python train.py --n_experts=32 --moe_layers=[0, 1, 2, 3, 4, 5, 6, 7] --balance_loss=0.00716 --router_bias=true --lr=0.0151 --seq_len=512
Below are experts of layer 3 (counted from 0) of a mixture-of-experts language model. Rows are named router (the router's row for the expert), gate (a neuron's input weights, with its number), up (a neuron's input weights, with its number), down (a neuron's output weights, with its number) and show model dimensions 0-95. Each number is 128 + 32 x the weight over its row's rms, rounded and kept within 0 to 255. Numbers have three digits each.
Before each expert's rows: "comes before" lists some tokens at least twice as common just after its tokens as in all text; "comes after" lists some tokens at least twice as common just before its tokens as in all text. This comes from a sample of Wikipedia text that the model never trained on. Tokens count by the router's weight.

# expert 19
comes before: "0", "9", "8", "5", "7", "6"
comes after: " ", "–", " (", "/", " $", "_{"
router:149136099163183161103083135070143158088179128197144104098116072178070154141073117127160062100116163119090103118146148143111118106150114111117140133146192186119097111057132081137163086125113109119139120089121141074106138058067148113136133113101143127099120113082137140059142173121131182145
gate11:095140172151088128109056155061075135184097107167109153110117135168149140142133104111108133152097146156094130148132087126180155069115081125110174128125092106130096128124086101136136148088051140044151144168165156150080128060133143097088089059214117167087095121091079153084140144078128099137
up11:143152085142133133138124161094095137176127134171102142147105148147080143142150075166197134124103200088131128166129100118115113151115118170131124169103102127102119123060115132093134148108120114151104136104148094156122132072188154163165071085141165112156122123111084165144155173077150113175
down11:115102196119130100162096174151171162161119147059116087123123130102170107048090114132135204117171095120094150152052095191116142125152164172137186146168138110145102171111142128156122103119090120149116085093107114118194138134186146113141106142103171055106135130185085120104113163193173142104
gate12:098187094149156140111107149160122148158153147133150159190141117178097098106156190112156094155133080076096151125111058124153129106216071141063149134120142153077185113178100145142118121127138141101123123121132127109129104162176143081119138107155094178093170148145122130162111075100104077038
up12:127147103118140150102072178144106121148100126140161138138114117167122128138136134126101098109174113086081151151152022113063150118140121136046129160128119131083218131168137093136078102144161114121170105097142100158139073153135163102095106108142136152113126100061146110155134060157108154119
down12:096070109163125077110095117165144121091145154215149150145151118100089073125120142161136110124129099105136154115167119159163078128126062171115146165152158120101121089160145132203089054138096106146123089117101112099115156165100152198137087105127129101119138166177140165123071102100150117090
gate13:103191095121108124120141167159115132089195101116152082169168150138144149163066053193080135137176126131172132142124083158131072129138101157174130137108141106091107148142136120175141083133133102131143126141142072135106097125163130149155073182117074146099114131157087062135113079127094103151
up13:096098157129130094116143156183125160141084095054130091187106186073113076079152136119171137119177127140154092111119149162145116069096110147167050087131156092110125167078118115165133166116096128153107138099243126122129141166098116143160123184127146128104123136142103113162100123161170146147
down13:108145140089169103151101113135132176141143140157127169183127135132162143130113134111171076118119110072159084092162130158068148167187157150106117125069130100102142138073131136122184128136164113133057123165146090095137051162163129134138128079110110060143081028079130131097111157147162119157
gate14:122152177117145170112084127121087155144132081128151123193126128109122108142142117133104143093095174166123119184133104096106113117109072070130115045153120121172127145117146124045177134136112102150156119108110083183122123128074123164158134127074097149117116164060117143134157119116120093103
up14:151136125177117157147108134114086164146116140137120129139150157088102083151144073117149148103096172092139122183121143099098087100089130073148108082113068131136186149130088110134128120144126097156123193105115077127104137138130165113152146076123100190117116105123056139167153102145148183154
down14:101107147140103153136171150050156123144180138149130133165162133122117092121095162083139177101102128143140103121086140082102069123105130126127088120153255137149111168060142130161142063122123160119166146086120130126132140084128131092184125116163161106178154079136097152142162140126108109162
gate15:185111207099075142143133118172143131109079143114128135172107079129133187129177114164118143057156095179158141124067074089156130126122168198165138111107140132081139110083054122126089104139085135161116131071138155169127111154099128070161160116138194107098175153164071114144094129166091160141
up15:137155147109109142162114147099158134126124093145142086130104120118160087111135176162088100139126134096104151121179154141144109174088120152080168182153200111116148133161144160105099125173172179098112106126121122144141114135124129138092122151134101087096137027075108090054196130101188115126
down15:161091114090192098147164170112129095112107156031144170068136073167191135106120150129100216180163062111165114139091086122134137138073156112165193164117111113161161125123154149055157160158095124106127126179131115152161124081124168094195106167125089139149144152106153140111120086152112127108
gate16:122092141141128139132119092124139148137153193094132153099151162136066101141128136179059125146169172101173150159164112148089126087095132138147138106165104090142100138184098183162115128130166159135132147089068073087097120181146131147149124131098111165155119094158099077100145108165064123139
up16:128088196097128096105150114144163118119141189156109139147128152140056075149107157177074143173137109158172105135185077146121147092127109135130126150185101073101081118159135204131112130100096153107127153096058062122116100151123101119132094157161129131166120179139118111103122072182082124124
down16:116073136135116165152098118151146072151154166094123194117160113150128118141100117153180098136120087127096152141083107147153084149093152078115106144138212168132179126176105138148079136083109181107065100104124176144109134175097106147112146092143128159153093160083085136103109124112157171122
gate17:137154132120089082168051147140113128114135109143107111164130106155116111132152120130082144189153101186114085084150179101159139152159159100117119126179176104180160128193125073077116068095113077121058141177155152099102201099134149120102205123190120157121115180114138137117181087146140189097
up17:143152163107110110167067132140114077118065102112103107105137131169097107156146090138120098166129134148144063114153198093132131151132110088132113099184155052124117072174156083099127088117121073167132145130152095099124184136153195134104143126185073179085120163114198071133147098141158181070
down17:127105120133155157125183196098180130053124134103093208143103106148136087096150139109139111118153147106174092186128125110076104119141141149166090078147192213116119118175137169114161122094142103140175136092169140131166132098120096142146181142092071109117200127137084107134086117087133119123
gate18:121056164116148092109155106152114145175101100148115128101132156147194194109200152125137137128161098093152070120062142202161154188119143172167112150120121157094132078115122138130187147129146139178108135145030144089101172133105173176109096169145083159104124121142099172148111130132125117104
up18:122181083130101140064129122095113109128152128148161119101099103089136149113088125066088080113162169158106166139159091138087122096169132144123138137169137196119117140181142208118055085100124126073141182084139104157128097130108058118139087119099123138129075134090157108135097157089085164145
down18:138105093108219156091126096097112149127125120099120142112094126190117157109120111091113063188128117109181079154083135105093090165131136110116127142120095131104114109103093161179095091120081152133136158139146109097152118182139117193107086109158118109121137093117153138099098129160143134159
gate19:145134064127157097160135121155142084165161105215147099117182134166121185162159107137086099159178172133112121150086116133117150133171145133124202135048086119151112111132146133063125146135163126144113115151119175143135120135137098217113151102161103141127127118099169091046154105194111139184
up19:140108076159164118144132090163128123159149123200158119166138097161165165146155161161076123143188155166148128119064117125101150124172163141091121129045138112164083088129157164119159153125176186135098145156118143171127123148119108206110160114150114147148140146133130107097151095152122149188
down19:124127094190139168118122162104158074063185106110044074127086154174127126193125087176165125098115113138143177118131186099149092149122083134152144179170114122075082117119108104120130094070098150105053204087154102117109164145090117111132135161116091089127107153114137179112096096137069168096
gate20:124108164119074098142113127097111141088135138114157096090068160155111190134157112111178149077102138156089103113163079088091135088067162119143052119138138147184145125091146099131095081195108131140121141075124104142218099133132108065155136143176147135146138141116155165120100180157105170154
up20:190144047093131176147076133139098145133098132150103101175149115095173111121121163143058180180155101115121096130121100174181116160146116164140151148102120106081050204070143143158147132080141174175052140191094176136100156108093213160084069149078136142134157129114135117124134097097191081102
down20:170171130141147084191181119102074058165105142138146123112125151134113171152202163136171148111163144120104112124147127135117161129164151094101098109130081133125141089143144133130123131120144158135136122073172077167090108065156113144059130082180104153208104141149155109152089093160116150107
gate21:096172107092130120110095163154090145120125126129078132136116098089122140136150130155150144137104102154129116115086194100102077192128183093174180076113197149133112154102204069098145124096100115185136190129129161103088141113111144085123089134097110111100151115044175072084115099114120172177
up21:163136095178135146087173130087134113145132134115088100118102137200131099122156135173086120158165162154142110137126163125097140126119116074115105077112112150170179158132143141156101197153137127097191115127157143173075141109186159113139093183197079138140131140112106172144179143164128100143
down21:091120151176143148166108120127209126176148172125136113106150126069111166125131156084096138128137127148133124073112107043138136101135100178115096153158132156099107065132158110118155116125139099172072139105150120083148069082128156114128117127117168138092128193121099130101099089176143096132
gate22:148158131140113216082120151156107072127090097098135166115176126133103169107052111143154126090130137111135113110122139113068172110149134128091095152112171106170079156127105122113141148117109130138147119131138117156122156058148118120132151060134138138118130079186143163166075119091138109196
up22:151135115132130087122100119073174179115160148125121068134101147118164050119168125121089120192169107110118148171129143116190160102130132105188120135137139141119170109132172122153113114124161100110127150142094142110149122190143096151107118186140078177134124189140106079130177134165103108102
down22:087132113062145132135152160112085143105102123130162150097106109085141095134111033128150181133135115117152134089162164114148182160105085160110222094139154123146069083155124090123160147151097082180145104090172125151121129131127123118125075123115136139099091142174153192097134113166114102083
gate23:135181108146106052078125114164169097079082052149156131116076127160135126122100168086082171115135181174090152123106086148137130118085083165182121144110186144141104098140127089146110151063097167206109144141149135055139138088142100083128138158151117075105120178149172193098118121139142153133
up23:146092109101106097079154100161158102115141079087121136120112127111125128131110148083168116095129136132125189166115177184127142117128090198136112144147122181159158149139118122124142151113062190113122151136163080079084145121138176118098124151109125111122102096140177153131081112126148126123
down23:159164102108125156120110136087151159174173123212069158096144110174164070140121115141112107113095163098107129118133100087144151150129120154126132174102076052186185133230139111135119128172142172126153119101150126111163127127133106130154044165126145064109162105095126097169165158149164125149
gate24:072181147105109077192141135136084146155134136159122078118130146116095102124121074197145157146027084155126135121105154096097131088120149197133103166157141119099145121163169140158142172067143234164166114132154111109161145130171036124123110102146156177118175166162118124099132131174041137140
up24:089150146107107106126140160133137141158161112104123069126169145100112140159139120180169154147057086073090145137088168140102091107102159136086104124197156116047108102168171123160177122067150181111129147077136127121121119138135079093113127122146103132103140145136159075098127157132102113133
down24:079164166075093126178126161114175130101158158157144087130147096118067126095151152159155127085103141195175100150116117213153119178139069125180114121107101143169104163100081109122142134074128139151155167162116111120125191059104111127198117118121122175147118124134114156102117158114067139165
gate25:096159158100097087100148170144092170089152117076086095193091121107141110105113165171175173122164140142127160126097118159127157150169128180171131054112149170128092174146141114099178102132080176150133128076106117096120158088100112145110059081149124087137164120187146115134167116084113120103
up25:108154066074124101106117167087098163125122110086107127194102145093093103116173132159150184108094171117145134116119135154152144141174131171186081101169070143115120156110098099099144143128129199117118137151093165089102133112117123174082078100175105110117181132159180127151127131070130125099
down25:068080165074158118162162188120192176088134114183134205124119137150142151145173117160114111072161141145113113162124133123091120120138158116125085177127106099173116180195188115098131087092151153074135174101154076195100099164159101136127133080116148161118134079098057096105118106172165184177
gate26:111106122141138145142142136134156169095110118201121189088106120111106127151168138083109105128145103100134122125105125175102194118136120182153154191086123156139165109076126158133231179161086164127102124145142143175174152126089184086140209166152140170118161143132152176105093072126143153113
up26:096154161216191106121126194134116110131104123215172139110154123151114160164144137180077117117118102122152105097123167142118157138147168163156124172118112153125159086087067118107202116146103146111135144148115165157190126111155120147139153153155107177100155115111073130077082138132142138102
down26:182113125109121176149116161161185116147152138075137155113127134134149114173063115152099094103143081131197171158115148111084127148084107087107141168122101132163106118099095131165102132133075216104115075116204187126143132091124153155171103183143108141117169134199107139199062168117086124083
gate27:055191169115203074128100094095128147145195072118121095091101148101147121157155109098151150110139129159139145127119101152123088138091195075126161132083161145105094084141132082089135118088140124183137169164113153111097121148152078099169126040109149177126171051098116167105109114103159162119
up27:176135082184090161124133157135101159072127093113139134090118068108121165157118142173105089178193038147131069135215087136092143117127163164159119087102106133115122130157110164179160161134141090142099085161139131151055127113110130151042126105122118085139120122145139120142081160134096111132
down27:144103092147111153107177068074090166131180090149114169125076109093139114135135134088149102180098106125115145121128118222074164116083135085114114140147140161130127089147158170100090145122175083092099104077105130186136129125105065174092127162130122152131134126122179145125140121114079085192
gate28:156184130071120115069179090135126171092084153134113103169132109154144159140126090122062151170102095101161140153126132086129184115124070145148149110139138170181117094155122145121086121103165161151119147085118118110121066136112158117092141064105110125168110164115192148042044113111141191122
up28:180208102097132135054190072125151166114072103163109153145095123115138148162144125108118111204063098092181185104129112145098160126156102150134117111138118144167108088147133137096102125056130122157118122089067120119090064130067181137082161063126118108123099126157185147076083137111112157094
down28:178104119118165119094053149135080143122104105086157169160123093188099140068156114166142121120138161159144146135072095128080116109079100099163174108090132155179175098086116141117140128129130144214091109122133082182154105089172135121129108097149157161221131124144140097122105123142150108151
gate29:120105125115154076148054173132121135141111149167128061141129157127099159116156136128169152149170134102095100180126091147180118096097131115118213153133100111196139180126074102089144159171096087114162082120059176119131080094105104170156115169098147149099109119109129157127129156112158146111
up29:139126134151129125125140137135090164146127077122136158162154167091122183092079108123107133066132175198041170173114112084170172129102135108136110123144107076161128142115093113056068187135134052151093153116139145106142114167113111153101195122134138163148163120110115152148064145189161170090
down29:113130091083092175141133123194186148123054171120152138149127121205113139138135222152094133128064147148147131123078113120168106124098112117087139138139187111110108128071101115096124112099108033133148132121130121136121145131139113167133041130103155141123109099096166119113180150113084149079
gate30:138104131120086149154170119209115155111171183166158100098142107115116129133087090183124081128111149142159124107162096210154138137130108192088053187149130070126132086134114107143178146141141127055156159077127128149128123125131163182085165107120094172114137146092136129145113141159172107182
up30:146137081153196131148127097089146138147099185126154212117122169165190142084084159116099154152158161147129138139176086170096140135111122151130097164075149104171107093149129129138139132121102157165164128142091150148088108147143143152132125150148123126088155141185146131115159131112068144146
down30:135136131160149095125144141135101132112196091124186167119180109160103163143137107101119150120127158159081072122141116117106122152171136097094144151142108193124124122135115113141073100173110110107131088120175102111196144072169119148112145114084166132122113167113091097095130121091147132137
gate31:149127151104174113130121144119172155097119134094184149111195086119118168147088167141076060140172159099133125150120117143150162131101169108117179196075015066146156138121056101132145130128158085114131107117175178075153207118117133143092174178167166161158118138144129109091092146201125148100
up31:110175080146110167133124122137122052144136122176103098161101119098160077125144085125138184139094112131120110124157128158079104124158095127105145077191196139076123118118177159138136129142129174182108168160055103161120031135141116110133090033086116089109109119106169136136160100093110111148
down31:161092171096063166158115114119112107122140112174143154143144150114131099128198096141047105139133183149115092085165164122123119143146137114098151091155140137089104161149198174121180145154108160127182122131126106142132165103135145101054109129113137138132147082133086109155076088095105060150
gate32:105135111114189067085131126095125170126195073113157108078118130107122130146185141112086145134088170065097121155100105099148098180100132109143156123123183123133073099131180076135173098123133118074117102129107149120126123114081095175169165210118150146116108150076143165111118138134111090149
up32:146143182115098182196087117156208103118126124150176182179130115119138157095124130158181089186141099164144145094138089193123130129158183154103133144148144139157139173055092163081090220125167144143125098138094100136132162153128139164081112088158116109131174144172101108116109126121140156118
down32:178115139164143106076107117062136123124134120145161080107087100129059153093104149145088112118118164119147113093078174043153102113072097129129112102132173196102129135148155122169109139072169117129236103106129173163112076129089107139084142170063092145099092179100106127137149150149082133155
gate33:175084106140126126079106144126114079173109122134118148119148087131132146181167170110109067189183107147085070087141067099180146142119130182143135142088095090095115152093100075068147164104172116097093162137143146119127132157086109137131093134164182119094071165097157161163119143159118079122
up33:138066084119122121123113179109123113154130084136110143086128097107118158113189139142122042178173132096119100104118044104189129100130116120095099095123146115072097126074119077103116151110189117085137155176100125080145118108127138118153093162123176101170117159091170125156111119137119105126
down33:035145103128164121118074124157147105112159148148056094146166067130113102091165100147167151103153140136137121147139136149082050169139131122093120166112174120136174107077156116102084173124119194102127181106150101133123116156136061124125104124098121182116145115117152122148119133138148120128
gate34:114117093117133118068138116119138117099114089159183112148164087129141170162102186126134123084135100089138147161181143158098162127120201159101121189138117175114137151063158115146177151114065143144115185130129128164147113126062148091078155123134155147158134131116180099085072099125183111144
up34:097138101154179143103172128095140092104145090115176110182114140145179165127155082065128155048139187146148093139160107122144130148148208162111105172108120158135117137060132167164160164104068164184113153155188098161159096132094130160116115101178185180145119124116155193065118115063135157106
down34:134106150156149119112174071174135145151146091159129140044143090174119138069116083138128107108178193093119091190152148121125074126100133065076138161146100129120152114092065142129115149194143106129097135124070106064140189105143108108166193152123173084123132131149155142142198109141098130139
gate35:178112112111154146082126140103098062092103164122100125128130143149160173119056140098177139174167132094119161127100093099154060133176154130176133127064120115187127149062119113178149146080131089141097128111122139116074128130192121139059125081156086076133134122149153113135127123099142177166
up35:069150136141121145170147156174118184158182121164116132112117110088129065143207113139080146082092132181151107135138150162108201082102107138058118168147133073071080107148126117104113137149124198112097122179143102118185117143079150108172110190109173161067103147108078157119115117123102100095
down35:147168110103123177156154165142118100163147158080119155105096105063153145097084131118096134163133154143114147100101079119108129097157130143119121094152080087109098163167104129127162156168058112152198120103118163155100124129149141061171154146138149140142139138162091154177114129097195150208
gate36:145100078102107077109175119122109158133142101150175123092073155149172157132154135110147114168151154084154146116177163130108122117094151088139134090088120111124100087101206068116115132125106156146087179063071128079117156148129183080162127125128135156067087146183154205193185158110174154112
up36:101113103097100101105118121117129136152154080131069094101167133146115136105143159071166134169091078098108179132156200119143119123112231100124105082067069152134083157124127123115105171115098124125120134167145091083112190166114145115177147179108086148153099175125185121204155135090178089103
down36:187122142150118183139091110118154037165174128153101144168109060122189159134072113157121078099153105071152131159170116100126127070102124123123110157142109125139157120123153182151170102137177101109135098153138138085115109181151133100073116119119181140086126034095112076108180101145065125161
gate37:193088129153135140118125137130123114116127118141134153115130107132094143123114114111088146043094161126140117189120144119131132120068127061143148156152044091150113072097139117125077100082091126077091111099120132138118132119213088106120155132091109151089026097156092116104080191125120137137
up37:099162145122165116150159137111153178143092132063125119149090157134160086146138140160171163164150098142119138087174096178151125116167138162142141065110191138112140153153103157117168115176174166160148156158125152111132096135042156122142096132182141079142216161126166125140174059105154170143
down37:167109114134093108143169135144139134120122051102092104088106117095190174118135132162111125129142143135142153122158093125108128157147132100053155178142101120165126131143164112112126127170138122173126106117151081137128082172147143155120176167118114149143162153174111093068128095120126141091
gate38:157131152143168218163105142168138104090126042137114154085123128094123152171141124066131102115069152086110111145163125090114133185150158131121162160148163178123109075088139129149114180155122129118168136195096165151073138197108091128133116094125157099110137150079109173125133159087108035092
up38:150133127161168150130135077098143154161150098123081144106089181136144167160161143084109101097060147081107086160155109085148116204161118089141124180175207152179091106109164145170157192127105100132122151169078176135091147155154097126153111138120163192122158155069092140104164142143137013093
down38:138152148092123169135178108081133106127124091125148146110131146129140119138065122115087096109150192066113115110158171162082088132106152121097134137115102161118189135153150177169097096128080127103141181117124134062103088126074124143116104116101110096109166113123171137168145135148042139116
gate39:132125158172126165150100076064134133179134143150136107081111149129106158160100129112140138128127119072112128093124068096114087141155094109120135172135203179147127103064176134143180142100168140146083085153066191140149165100170136131196108190109164091104172064163142172110108113180120135082
up39:109128118136138091165135112147145161129133147142092099165139199118142086162136141073118140149072178106154131159105067138185067099166133124193120107134083156148103150181155083110163143111133129057115131137126104118158063110171133154119086166111181170136177116147178170086195113129103157210
down39:114166158125135185186135127115117137143145156188088096073132109119145171108132144143125104090101150131139185128103137136102130151099113133175163129147097065077108144039140124182099168192093137167166073140122146188153129107147161161132192051136133141145153147107092123125085201131133118143
gate40:100068083115169114183170130151150103120115104128138112193139119130130127108132151104095142113119111174133121128112153090096155044159147156135123096160099184117221128103065066124175079149179141140101143162153162104151113137158167140126127147136129145090124200144101077093156132095092100112
up40:108119136166172121118151160145100152178133099134165058164084056110115077144150169143148137114115121200099094116107103104062134156122074200129137197135131163103155142107123145073163100180113150114072069089128128144164140185160112131091056102105164073151125153105127078135140162118141081167
down40:102091150154182118174119146196048158138140178137151131081192090180177058157118139163139078087124182127127138153133163113101135176088087106076070146148151125121091113118183145094122127112099203064126095109069139159132105146136110104089163130163172158100099090036152166184053158151134118129
gate41:100130119085171131155144103101184148184153140118116073164154115149121184039134075111091190118070097131126113194100148101188121127149124089082141102111141119180101139109182131102103170137126095134101056178118145051095113148136134097122148138130065139162079098123095083080147097142150101190
up41:120126069121177121144150083076151125148123138118101101129138170132116145043102098067084104126109135140127110182034136083162129141147116123043059086130137090129134084086176168095146162142152131126143105138139142114132130145153168094113158167154112144165055131123117069101176095141139132182
down41:133126098161158164144132068170105116121126046124102171129106094098162133126103128144152134135137127165088133139177115118078169163113087063121109173075161118076085102056119123162132131096131071071126152120097085144087161128145098165152120166126116165141147101118128112150092155077120118104
gate42:144171127100094126118129077099124079119130123122115129152115163103115154160158133123121188122129141112116126106157105078121087113215096159096176157172121200174149095125131189139112120160118191142113131140119126051138093103131186105083128125187166129065086120138162099128124164161121132156
up42:171164125097113160081150083112092072113110101173110104184140177101123163112189130073135168088185091127167129145144121084149099126230122158099130141131144170151118105067113208172149122175113162163123124152145129086148101141085191090109089128164132142071151101141199118155108174137144122155
down42:128133109131140096133104089093163044140148112121174131150128111124155159096166097042146082140161135133098153067137114091163161164021078148109179164130085125127111141175183142119120098146114121107106153133079170087155122096109101126102096121097130145104111102116103176142094151155131028100
gate43:145189146166126134123126141123115088163188118141129145077121103193146166180142093125093145120157188103095169130129085097098103144135125125156127147133069143131188190092079096117137112113078040122115104129094143165187113076115116120102149133176125123094166162156108114073191117134139165126
up43:142129073076163080116169134086170167123068173130138082088110107130136087089132090146142117154110099087084124134087185126134114124130076198079165123122215114089129101155167175080147152148146187118123144125174117076071103120139115159144122131096150109127089115079148104128098169203159092117
down43:075071103144165073095125090164130155146156086090099113082170105106095108143133095159165066163142127120137188163138139147109110174148138127089100127133117126086119095112085120194125120156078180135124124120151106143070136144130160149100117142115123199146131125136110083172082168149192184156
gate44:102057127108136074165108091124139124135113138160118068176115132144105110160156106105031157114107147071129147142152116191099111119124104157137140121108169097129093156061104184127178182127187165195141189135113131158096165106116139071119180065101148102135171175186120134073100138135071104121
up44:114079115116163135178127082142114103121156112126109117117122111108125096192171152105084161159060109095152194118106119102159068100121123198167117112091170072094117130085078175130143131099194199199094116122101130146134180095125110110156129141159123146093190179151100147095119139110136113146
down44:081193114068144119131118114163153133116136140115107146115093099125127159140132096130110118167134159156069169115056167118166128137125134072133162107078114123149152201160137110116093095113145081149130134156183105111097110124168141149108212123129135121123096135135119090123097151149107139111
gate45:121056125091141192084136185103129170173116114156095086076128153105153165180131086120102107120090159140123079118162114136109159124182173170156080069089090150124118169135115138074115135128181101136134176132151139129150116147108109126157154148099152103084114122145135172079124073130120104176
up45:126085114092117201072112131129185111132133096174097143125167087130116145184088108160139087144111160159140088135179171138113159145162152150183124073087100161142160117145126135105110124088182124148174135153153154137131118153148129183127147164102147111089124148165147150108133054107089112160
down45:122136145134147131102119122140143052131144149161145108144119130154160173028135163161130176110091169123095101113131165083132133147161138143139164164066164096130098110138123136138095094126069086124147159178109156118107102171142116177138101164108125150124148031171119098124085177081124073158
gate46:092158162167090135138075171185164103125184171147199139226097157152158155060101126088098123111120136151120135152086124093141117133178130083146137164104143124127190133139150150120102115104106098067106114106139078198115139140133147123090162087117159143134108168064196156123132156177067169105
up46:077181152177095142082108215157130138109133131138170131150112189146159113112095101075134116118165088145158095191147105111150140139114127058121138141119124113140161146143119144168086160091166172096077132115138171130148082173177163122046116086125158142127140130073194074148102127137066181152
down46:045078120117093126135181035167147111103136143125121095121118121090081155144130112187131107106138163106164163174107123086123114177120133111129115096140190104156078129156147158150193075124158117160187102138141123133121154088139114124114155134089140138154161128134116137167105081114151186097
gate47:121101140191120113171158055101083147106138131154074138139097145128126124125099141143110128187087170188140082153071114122150135096150142127129099109123107118086130120076062133116151163096150137121184138224125134182173131111049140122094143107151134119132166117141136083141133110104182162114
up47:105150098126102157126171107143184125153086126108140100056106121110144136156175118169143110145047139095118211067190127164129120204152119177083163142155142172080112130170083130068115096150100163153107100096086123138157109149172105151119103185109106157170101131125123134146158141166125162156
down47:126162243121160131184130125133116126133162111149119186150171160119161137115130118112139122131153198111100124118121123136098107132143168103129185093207146149112144078110133191119093121155136174074112111110198141156157098074092118050078139121136092072130136116131161111062115136125171101063
gate48:149112168069137086117084131113128096123105159128147196159112156029155080082148139151103149098123116086156146136151120115145126104152134106152115102128168138109125110149138125194100084120118121157153065128158175131124132182132176092112161123128120173090152207167158219155128137169126140171
up48:193146181090153084133113156121094063134129153161131179170071144071152125079132124152107132114131094077144137127094130153089111096104172132150161148142141119068128127134155149204080090123091149168093069081120172127128115163161154087096212147098137213099146125188159183182134142142129164142
down48:171146153166147167131123089168094106105116177151112120153086163062073128082163203095121130095105106164101118106145164103087114044170145145107147109129145129186100120080138102125174060164127090098169130158138092139158078157185053122087189179163164162095102125153135159055161110132139150146
gate49:133094130137142068191138142083196139123173132153102139140147064108138133088166108129113149170110155058091129120150064127111110116176091097100109129181113104163165090141193124073092187187094160060152098098164141112113128163168119109136112118119096130137131152101198155107099070191129123153
up49:110149094104145142119102094158080090100029130087114164086087168147116126161084155126119123128151133168182139153086192096123117148091175124113133096073131130110102159168099132172099094057198143172112167146108175141112123128119110157123153106147140133096117113178109075126147196084111138100
down49:127069114078108142144116190185116103132054156102088128132122110137130157112089096193084136161159070151085173112151114102125086124121147153112149161070139124130129157174104153156080147127179138180030141159148164160120154146146146135120110122133174156099188143114173113158129128115054095153
gate50:085125170115135128128106136044114108162113110222118123167150102118140102089077099096075092153148066146140145126149142175197183146131162116150102066106170165126135093127138141158113090133134106126149113153116174138168106112117115126136119071148096117150197130094134118127123077090118163141
up50:131102117103086097102104172089114098118204165112143151193081134183150079112180121207123164112142157136144131151121153129103104090157133141152220182157123116087111138112118143132135136131201090166130199120139145144101147112173142120143128126132141147106085161184093082179133188083094114152
down50:111150092124128090099143105123165082154102110115188134135131140125120177112177090136113103170133149169122164128149123139196161107034098157196213118105097071088113107137128120121106114128122122136177231087098158099101113156132130086160147090087159115168108097150111097122157108145109089141
gate51:183149071100117137194135092159187089155168142081130065186092127138118104099120095101095125096088098153129141172097155112111101123106133163136220129119134134100144161153138111147076101138062140078132116168110145143179116114128142144156142109175096114086071068108154111166139071147072156161
up51:096167121102114138112162133159135104148144128130094140194153128106129077082102129141105116113082164137144102154136144132096105175095130137125188167081129091141145162153190046150176133109062100121124136147136178124146151112135115066149148109124146172104116144166171140121111105144108112101
down51:108172129135209122120119176156169135136204174143119152134107157136123143098148158139094117126125123143132106152114154086144124164096142068143116161110110101096081125103157138132052085147110196095097110191068124138208129144061172167085184125078200118142157126072113124129058110130163127113
gate52:126128111167097150138148151095087144161162127131104149154170082126103087123075158138121129165123140141139148126185185143110165093093108141175125136182117163100074128106199086088117158105142143121124107158088168154132151113121047141101193105150117108054061155120094109140112144130129161187
up52:100125115135109142175116132118113144126143117147127136167133106097091109114087160130139144147105138151154139145134180137089178086116106190154128123162136160091081146067219092090134135103140142115093105078118180128157173099090064172088195117123141099080064153107134051151090127124112138190
down52:109170056154166091111145145220139063097146094181145191136112124116159148122129113138171113084077170160100139116086137148190056081068195143138153155149116140163119126148202126135093137108144166095147085127124159122119140124130161095109145112147147175126152149126107172098121096135149075152
gate53:154090139167116115131110170157116111107096079142131084148151172110126125140151129151144134129137159155172186074112132155122128089155116137147128063142126126097104099153040063072137095171139128179146143163090120113137168055100092155116149083173165204120091080091149131094193148121131121120
up53:135136130074176118136065136122140129141125135148150148103158100165192150132133152120152120150101080164126123179153135084128119116100131124126138200124143150134177135102145055158117137120184104071130122118152152132085030124081117158111128112125180117090164167117156098183195152111090194157
down53:086082112093119199137146132108172181191108129122078126113108094156041125115157122110136171135148109075124127115161130134140157112140132112207140152173102137160061136107125132125150049191242082103075119083051086120145118121152127088114161097131113150194146072122071125125158129182142193117
gate54:129172139103091111120142122084180087150173091142101140149153158140100186082120146151133086177110174158060110097162147088142154111153114145136067111104117114128166055109100097107153099117154122109208163128121122148123143111098104131098096117121106090161124043153129077081179178114139120184
up54:113118115169107120115188152151133173190141128177123137094126058119132149154161106105127135142123089110122080142118136111151174119152127117160073108172096088129126117131075180056087070120131172080091171106157139099096137106091115136085070093120156094178101075176170152111133159094159154205
down54:082136145124168144112078110138071129120079119174085107135132130148096104091068120149119188087139118140188104153091146130096117190142164127154194133132097120166077168162091131053175178140119132163112155115062090159175139099157124121164167188108123132092124151121125150127037108094114089114
gate55:130101074153084093105174159115153164118138136108117123128098140130118124136057105130176152092083102109126137197134166129099117068106113157142122143159112164127155123139106126191110142202138092184126171142165083106117125220142134113092084119154141135101116082104148152119117077077128078132
up55:139121108122122152095156154131150163164117103126136097135098140161077081147148079121138149107123122126150051125149145119163108106053115143121159113143154158180099095117144082145128147181117102109068167139154077113048178146134170113093106093194073150066051091118135127178089127151082113098
down55:134132096121059126103104120116134097071161171138128146138159168116187104118096106160139223154112091147103131128079114134072177112089138175112122140165094105126077096081123160095085059136137116095151140110104160143176078093138129132109155114153120073128095131153147163088097031107118134155
gate56:139143154106128123152192119139145100095080150191112054139128095138097163169146132125086151125131142113081158122213132219226115085058089102118151140110097151134106136130120117111132148154099139120173126098092109158135144126084088154147106149173160098117086137112115113112099096151117107208
up56:124126104147116142102062083167104160125162089160091159153104106130118081165126112125147153092127110135171136088064109090109107189137157094101161162074158118060137107163108114133143137119200144118112087132089174092127157145158175121096113122105100183152107107114156162193164196106130149126
down56:132148154149056073114086158123129085157181148104076108154180182111113181145156104104121159138174206131077106141147111116123132128156106096179129103107117103138126110132127096145117127109101134145214127130176066116119017143137122116119109162134135123121120154083172086129130146109098128148
gate57:196124150168140169184078096143149110235230075141108109184185092076105174080193147131082123112160102148153129092097113104118165092149134103166117119104160137104128156122106122161091111162146119098155134071143161161086153144118165112089149120142123114130128132085147122159106149106173108144
up57:085136095066099143116166184111091158050037144108154168096099133133166098159103155099177112171124104119132164123166127153144130183152129161111124131146088121121151103125120166140146133059137141220100099187081131057145071109119105133141127103102128126181126134195123121126109123125086110125
down57:085168116088128089154132073180119141098102101129037112098197141109155152134178098092161118192124090108099102142139115117141184135172108140141077078097211120096106142081137124155131109110169119128176144037139126152091137156134178126097129083111136147139110101123160115137121105117125148179